Experts of a small language model: 2 picks a token.
Below are experts of layer 7 (counted from 0) of a mixture-of-experts language model. Rows are named router (the router's row for the expert) and show model dimensions 0-127. Each number is 500 + 40 x the weight over its row's rms, rounded and kept within 0 to 999. Numbers have three digits each.
After each expert's rows: "mostly gets" lists some tokens that are sent to it at least half of the time. This comes from a sample of Wikipedia text that the model never trained on.

# expert 4
router:498460439490507441516475526517503487470506468543475580499508540473479549446456521464545521528520501442472447544533505509450551503435518513440550485433475513467571546494455565498455477414543485477519500420514543507479492613468508429485468521562470564486505466521530546562463594501537521477481506494515516602469532501439504555559529506491501508451514574492470483483569434490487493570477
mostly gets: ",", "\",", "),", " city", " coast", " area"

# expert 18
router:537490463462525478563458547570542497524426517533493455557531508464498496477525557525499551479509413494499472475519481440497538490513474540537507553415504510479499520546483530479497378504482515584510550428511519506537481542459520493493492504517468578412491469511572504517499581487507588429500482471421488500414483516459494514509553450537445492423491526515527467500539498607489483492526
mostly gets: " −", " ±%", " Goals", " +", " GF", " Pts"

# expert 24
router:523469467486493490480423489492536508541497445451521541517566632537479505499394559524412485488564473528489503524517533363484490412481475490468529597483521539484524471529452473510498507505501464534502537515542504518511541523501536457473526478548419511442505482487529529464497503546555566534500450499441518506421542443502537511508456469546500511446557520526449487526519441547486503522528
mostly gets: "st", "t", "m", "g", "d", "r"

# expert 40
router:470472482492511492516491523498552482455529522526557474564550588512522501488583519409553471509531499497586469542469478477471554468472465515480490535417551533468568495489466498497503443498547600550586468447505586482495523503468413461504532484525515485455549493449546522454494519529539502478532507427516508515508523528433482546512464455513435457472471483508441476481496465529465488616435
mostly gets: "ina", "cia", "ta", "za", "zo", "ola"

# expert 43
router:603470496468547475529430472512500538462461518454530512566534561541490522489511529449532498456547490436534540513510479466488527496486536593511487460481491514537462475520411517438541466520535502556570473432481566542500454494489456489480447507555547505524561458522507535514479460533519497464511448533509451572493506491515575535500549402529448490409496566536478455547503458480478500594458
mostly gets: "ş", "rrell", "hn", "pper", "ssel", "tch"

# expert 28
router:483497484496567425576493492512579433448507519446451455507522570515453564512560525506506528455493468460531476449433446443435559468529546549570480473510515566576490495479445525556522454454497511542525529511523532490574453533475522511485501435498503456479479501524504537527469611490528566494495524472450538485470493420418500522509553426521490490427512510501529462537517479528486496557477
mostly gets: " joined", " entered", " attended", "ius", " in", "les"

# expert 0
router:519521399510530491496464510504510447481410558438548500502514532510393538464494502487468485458598470469555428450522513496510526433477544545507466492491520517541532477552484491505475473479457566538540608482501496582500470484454502513351508530465452572495556500503503497505475524505505478528551511479406482553497524473524572514531538451484480491493518518548445519546497475506459515533515
mostly gets: " made", " used", " released", " known", " won", " found"

# expert 39
router:543462487501556537494416508535479459519535472517523458540509529500464529465500492507528515540503476517505516547531429496464578514464435484487531610469489503528544568497505488498483485519408510538607551454534523535486549476477542438478525422501519549436516482478537569467466501483478530500581466431506536471383483494443546531575482508563442484510496486447457492527514497526417488517473
mostly gets: "conf", "Mo", "exp", "Co", "Li", "Po"

# expert 16
router:467445471533497402493460502550552459557502528507551488522562564478477567491449490421476528482501512418511464523503441393475593442491458544509563506447491461491485497502488528527492462522545544545502564461585466469490508523481562472499498537485454574542467476469590509515449522508524508476548509533528471537471493423499539523477548469505487471462458410516541472534536464557517467529482
mostly gets: " September", " February", " October", " December", " January", " August"

# expert 14
router:457470502505560503535485540532491486461472572445601498564524524448514532470474524465467518534491522539502481590430516480501525517404457566513424494437510509487553523551473491621528441474519602476519487478466543470525487509496518449510461472476472488534487487550521515488448553487557490476495513536451493593507557419512535498493515451497454451439553508470521464505527456542450508523446
mostly gets: "tic", "ism", "ial", "ical", "ative", "ological"

# expert 23
router:534536523509492429530491467553498500436504494513484461569500538491391513445464522442519528550502484456525451462546463478497519502494452534531490518481525490520541482533447486461534458460536564487578576491509556497491485530516524504513459522476539479511554468485560528458492560480522519345542511498488502518450463447502535516566497428562455496484488473522409489580570481528440461572490
mostly gets: " Ko", " Yu", " Don", " Tom", " Chan", " Ger"

# expert 41
router:490488422521546495489502489504558499485408520482481495521534526609476548493480493463519494545512473459476538602429501447516501433488516510512438491506512472536519498572400484556450468513496509524498499453577516543537592536465544474508548520515482481477584502503474485467492570489457516469568483458447522485475575479464564562553491400516463423453501513464473525517546466488471495519519
mostly gets: " to", "towards", " either", "ing", " leaving", " help"

# expert 25
router:484448482527446434500474594473497443458530456495559521538504510484489483400426520423581499488518493500504501518514541463494549485466449589479527508490532545563470497569527573513499449481489515499537512506565518496479515569470518514461433495515525557500503466532565571449468503561481527437564441476490533515485449460521562515491498500576464504461516465572472437496520477496435514582534
mostly gets: " p", "br", " gr", "ph", " man", "mar"

# expert 1
router:496516431507530503507495553493549452514450518530502528488530497590509490454457518463484529532504494479578423458572479458458514473451474503580504530483546527504564542520467447532501469541521488477505538498446520464523477557464531499460434439641523539481578510471483521486510509510579494467558485372519521517475534478505553529497535443483506430464537539532486487552570475470497470486439
mostly gets: " where", " when", " after", " including", " among", " against"

# expert 2
router:519415508490484495518485550509619497483469518481497426548499534488478502478478498384458496518584461489529506482491512500503510517477496496530481567490589488584501479534502453544481497495477497499512482488519489482550503545407425498418455482473563506511503465445552520536481499517563532492635455478480532555503521479453515588544537491526495480486495499507519465564518383496505500507438
mostly gets: " ==", "\".", ".\"", ").", "\n"

# expert 37
router:465451493531518522512450551522556498534530469440496521525491523512508540500541574487509499473502496485454506475476408479486530432486481512512576560465467503495468511584511562457433435530553563519462536445455537490519543512494546427520499514623476491457494443576534527569516556481498491466511419479485480564497511512501533548573485476493485479493477480523412413550521416490461495539487
mostly gets: ".", ".\"", "\".", " ==", ").", " ==="

# expert 33
router:560539515482493425509389515520548483475513462504487425535501521531374518480483564494469513490491452484499489501501434488511558473479475561515459533426546484513573459535456505481529495472549490522567578497476548494541508493485531480430482493493469473539560470536562531495473553601544576400521425486519478511480493443517514507520501462498463515454493459561534497560534470491495472565529
mostly gets: " L", " W", " D", " R", " B", " C"

# expert 45
router:497472512512552474474501523514505457483479443467526473497497495491424516506476518479483537530504503447508502487559509469430495499491405522512477514453511593466508451514510478576507504417497573531515536518466539541514490504501482450447496497493588493506565453536539560457395571516494618471569516517445436520451481493488526567525463514568452484467453561490485492538529436592488454532461
mostly gets: " con", "al", " inter", " Air", " law", " art"

# expert 26
router:595467525530494431523412500507519531485486505432588525565537543479444542495476524479509527555514460451528544496480485446455548492533493578518526525492540532521532501489486534492488477491447516483532519460472591493491458505485441489487510490493519504421588451425476583513449535488519508427504524463465501489461492389482592549520521482501481480468509521534449511497527500533433487555398
mostly gets: "ović", " Center", " Stadium", "ić", "ová", " Festival"

# expert 46
router:500509490465477491523466579554475465518468494523603419474535518486499532475490488534494554484487428504520477524448579485448496407479478544545483480477470531463543554583462481589536510491504523507542519485542498474540586537494525491425453507551492568528533497485520497440473484437512550456567455481458459571460462471488517527528586511509465377494524491495467445532531490517506449517488
mostly gets: " a", " one", " first", " second", " this", " an"

# expert 36
router:520509435502587523642484506539502432410478542472578549543521465522503489460455523514450520564540495498520510468465466488475533478441532536516553547476546465474516525465521525470536487477464517556493525513495473458497583591468499473476488474520510498498475462524522484474459518536468524488570420502434524525469523445477480526490532463615440514460500531535420477526537477506521533508414
mostly gets: "cu", "qui", "tri", "ci", "cor", "See"

# expert 12
router:470404453549552495484480523493468468596417522520581526530549508507456552443464508520491575502519488457443463510473499426494512521429449551495477551532493463507487541533510466503499523459466526553534518426448497494489488511434497457480488446571563492505495471478511517508481513573486513535448520408426513532484502543432569539569522463564432467501553445491549487519557495499539476496519
mostly gets: "tract", "claim", "frac", "limit", " Website", "profit"

# expert 15
router:520505449515478491533470561501538527456504535460546484548504511586451548441476524480469508475511488497499459521581465477495568431500469496513508525451487522507482482522469512537535464486395532481527500491497604505563518556523557475492509443476439466474484490532536586495406550556488498400480492420450489532482501452506501539538572499534483410480441474502522491515513465572503518573434
mostly gets: " Cup", " League", " Championship", " football", " Championships", " tournament"

# expert 6
router:534540445518498508547470518571515486500428518507566587542524491509422540476480541499511519527529492459492375564537487494447503511523498572478547517464494452470483525505446511498526463491513490501551524492481527455454519486472514507448522510470547555518529455532549525544450592534491552470589465458388454498494476490519549556540460438499496465501463498540527485505516464615458431458482
mostly gets: " number", " age", " position", " Apps", " version", " date"

# expert 20
router:497537460448542477570478561566511467504536441434551578483584467507477546440429524418527539465529505469515510510518477455488535530526495536546550542520490544568588529464514491497418474531469511510561525465478492577563483505481458487476526483536515490521474480469503502475482492452501512437491488503448513470476634530556488508486513456502497495454543423467434437524517487576454470536500
mostly gets: " the", " their", " his", " its", " The", " her"

# expert 9
router:537465451502529471510485536570535468557520503504511486576541520530497485483466516452550482530569487470462478468469452473401498476472483509537518478409511502511516512570478541494531436500507490499538594495507522579541556517494467477520423464506500501414491488473464524521496518570535584418508458498490491528466532483428533512591514421506475503437523514543524480455581482566487451588495
mostly gets: "---|---|---|---|", "|---|---|---|", " |", "|---|---|", ";", "|---|"

# expert 44
router:545515417511522527485474506539512513509446502439553494564513503514411505434513542533513565494542534497482456444492523512410551407484455504556441504498556538518492498483421529556538491480503549569547520453538537508447490556420462495479489552590456505482500467458530517632487505466513511464516476509502546527457534484490453537549502446492473492479570514535500427501513500489425504466494
mostly gets: " were", " was", " is", " are", " have", " been"

# expert 27
router:506488506530507406533474515528555476504434485433531477509519517520435500461592573539493550536479554424487431518522451472460527520488505526477433535492518476487483541577362475479495506454535527487560535478606505550471524516456506490492458482443480482481572485531532584490489530502504534498519444482550487525489522508463527560539505507548495441461525444463460496522514456511417467555464
mostly gets: " re", " Up", " Love", " live", " Out", " pre"

# expert 31
router:535502501471519469472497493537548438510520470537513486477473497564427541439481506446498532568520490456548479456539496449481511503503460494509486597447523543529586472559484444468425494494481481529571577527420512502488467528432455465437542531510507513492559438488524529471460594551484560418508474472534556538431468459503489555535510456595502479481536447495520494552562481488477517500475
mostly gets: " Sri", " Ur", "Ro", " Slo", " Uttar", " Ven"

# expert 10
router:458462470488540462491488498555527427525441463512523546510499525509408518487478518530511484542512411486500409513513426491448516467462509526563499554475490564509498584487396562510470441470506533524527514491555543527472538494476575464405540450563513469444507506503489526527463555486549527487522459500398484579513560443482484538509471484548487526496460543482540456494486473584489529511532
mostly gets: "ations", " songs", " buildings", " books", " groups", " activities"

# expert 35
router:506529463471511523519504478504491491567504463461527505565517529571483529497528601477483504508527422479487508526519505480397518522413479538542441587494535486474490517500485474520466475501482464523529518502564526505523491522489543486476461527605465571576507440555543508394486561545562488449502425486456477472451537489473506506522496511566478445474472500443515459505478494571462467529385
mostly gets: " Clade", "DST", " Occupation", "Gls", "rthropoda", "Scientific"

# expert 13
router:490448507444517471504461506527534498480532494460485458562476512504406538480530500430445495470552460428495487602467486506441515477510470588527503480475493567517572509480482548495526471480555510572529536458450597578516520568440450472498502552518458491516556450451503479491441548497529500466561492476474497479441515477513561510540576484505493446484549439550554496538529486505485414542471
mostly gets: " United", " States", " USA", " York", " British", " France"

# expert 17
router:557540445466554512463471494620568449533513503454478488468568529580484554477442541525495524516532526448475467505486520460489516506418515525528485489455467498515576518540505471567489457510464514507510505443428527500541562510429535487471516480601448549491467473507549585490525505577485546476529522482519432510479513449444516508498476445511475464497518475511562508499512466586418461554475
mostly gets: "|", "=", "|---|", "inomial", "|---|---|", "The"

# expert 29
router:495511472528473506512470531518539463420501549427509494610527555569431517468476475488542524455489513531503467486515514486444533494503492512506469502474526561447489493528398512465474494452526574492521560411543531527579533541494535449510485459547462492516517464486509519500501545531599511491502502492488450500535519361473544492544553480512499528451465475530501416492546477557439465575464
mostly gets: ")", "]", "\")", "),", ");", "\""

# expert 11
router:543531473526580454502468519557505499505504510450514501513606519577504549499464488516555497519511453457518479507479495532505533465497413527501383528495518457480567467515472540507502482443468507474474542511542493508542423512518491434501412463509527488401556473457572528524473549493531522478494462522511533489531506452469481515528511500555417495472558488494423484607546437525457445542449
mostly gets: "'", " \"", " de", " do", "lo", "’"

# expert 42
router:487493459465503402492434562536530494438438551491530539518498556600491501485520557450432536532617505476529403522452505505475555425512482540506458493427545561583511550487492525523501479520544537500548552490509563510504497548476468517507417506526503495500504481479498497418454537463510489461480459461480506556470529465520593508535528484515466430437504498470466485512484485550507516529462
mostly gets: " century", " ago", " million", " billion"

# expert 32
router:509435501508582485542482517569472490554485458474524511587510548500459567481496504515460492524624514428445519486521467495517527455530506520472498457468483557523508521549448439518524485456542442592515491495442504464550478557486484479483524456543494577471484474507514597520493529565503488473557494491488469490393480497454492531509593439577432490481473524504505495490520478505422435513490
mostly gets: "itch", "enny", " Zealand", "PS", "etter", "HA"

# expert 3
router:461488460471584510475487570537536412444435499425491548531545511459473551477513517466484556497506536509566510516482504494393479435446459471490453492465504542486466463517503475482449447516425476495504497473523548527512512515504457456524522489537567502553515461543544617475550511486566550523491508515507553545429505462481513513610546473499458498490442517557542455543585489513484538503490
mostly gets: " and", " or", " but", "ter", " However", "fer"

# expert 19
router:484479514486486484501419508544607461518510568459514476555577555536438463451515489455460527514531489386532489479500422476493524508500467532500552521521491464504602493522516536546551436487490471527517554449495511523522499469476557474510517472461439552541511490535536516484525547476562479445467454447456532503422497457485549510542568443594460479481508528552468469525579507477442508496463
mostly gets: "Pierre", "Claude", "EN", " FRA", "ár", " SCO"

# expert 8
router:532522467424503451461495440574522479503424519453470559517526565480478502490557527487481501480506442498490488543525496453486576453473550531512504553444454510513512471481491575431451478447466514515558535442570534516550533461466494475437469432554515543435506477521548558579439508508544494487503504491486535541500490508577552520546489510547442468494540388476538505538535455493407494526491
mostly gets: " (", " it", " which", " who", " $", " they"

# expert 38
router:494431468421500491452473508484511493528468453477576591517515542562445511424442537522477515518525386407528485572545485493529522508485489562502540510523584551525501575530486477508519452450445500499494546473475540473525512552485520470484468527477541463479582463513492510569496520545536524495540420440456441532482504451484544519534571490481517473485435494559515462512532494533486457548442
mostly gets: " member", " school", " player", " President", " coach", " director"

# expert 21
router:524440442471594415503494569544566445496526495441531497546516531574495529487523531529491543548471490522464482471532501453488540474477494513477434553512495561485511534601464539509510468517490597539529474480433530521519503488492540469439526556507590543489529355494520493439493501453567520469459505422501476505510489490506462496494486511525457442486446499536498443522546479480484476549458
mostly gets: "-", " •", " –", " +", "Outstanding", "="

# expert 5
router:563480460485507424517449492567506467550531516450495500492524527527490495460537533482459562497495461517533363485567456498488551465498484506495451496432565492484471478537367568602449489484571525516530504494503550511487533525495543416483521433557520510489542490486568537448414505539475514474525463490479476517435557496526527551514511447506461488474508486538503500567515477534519444491494
mostly gets: "″", "′", " ft", "°", " km", " along"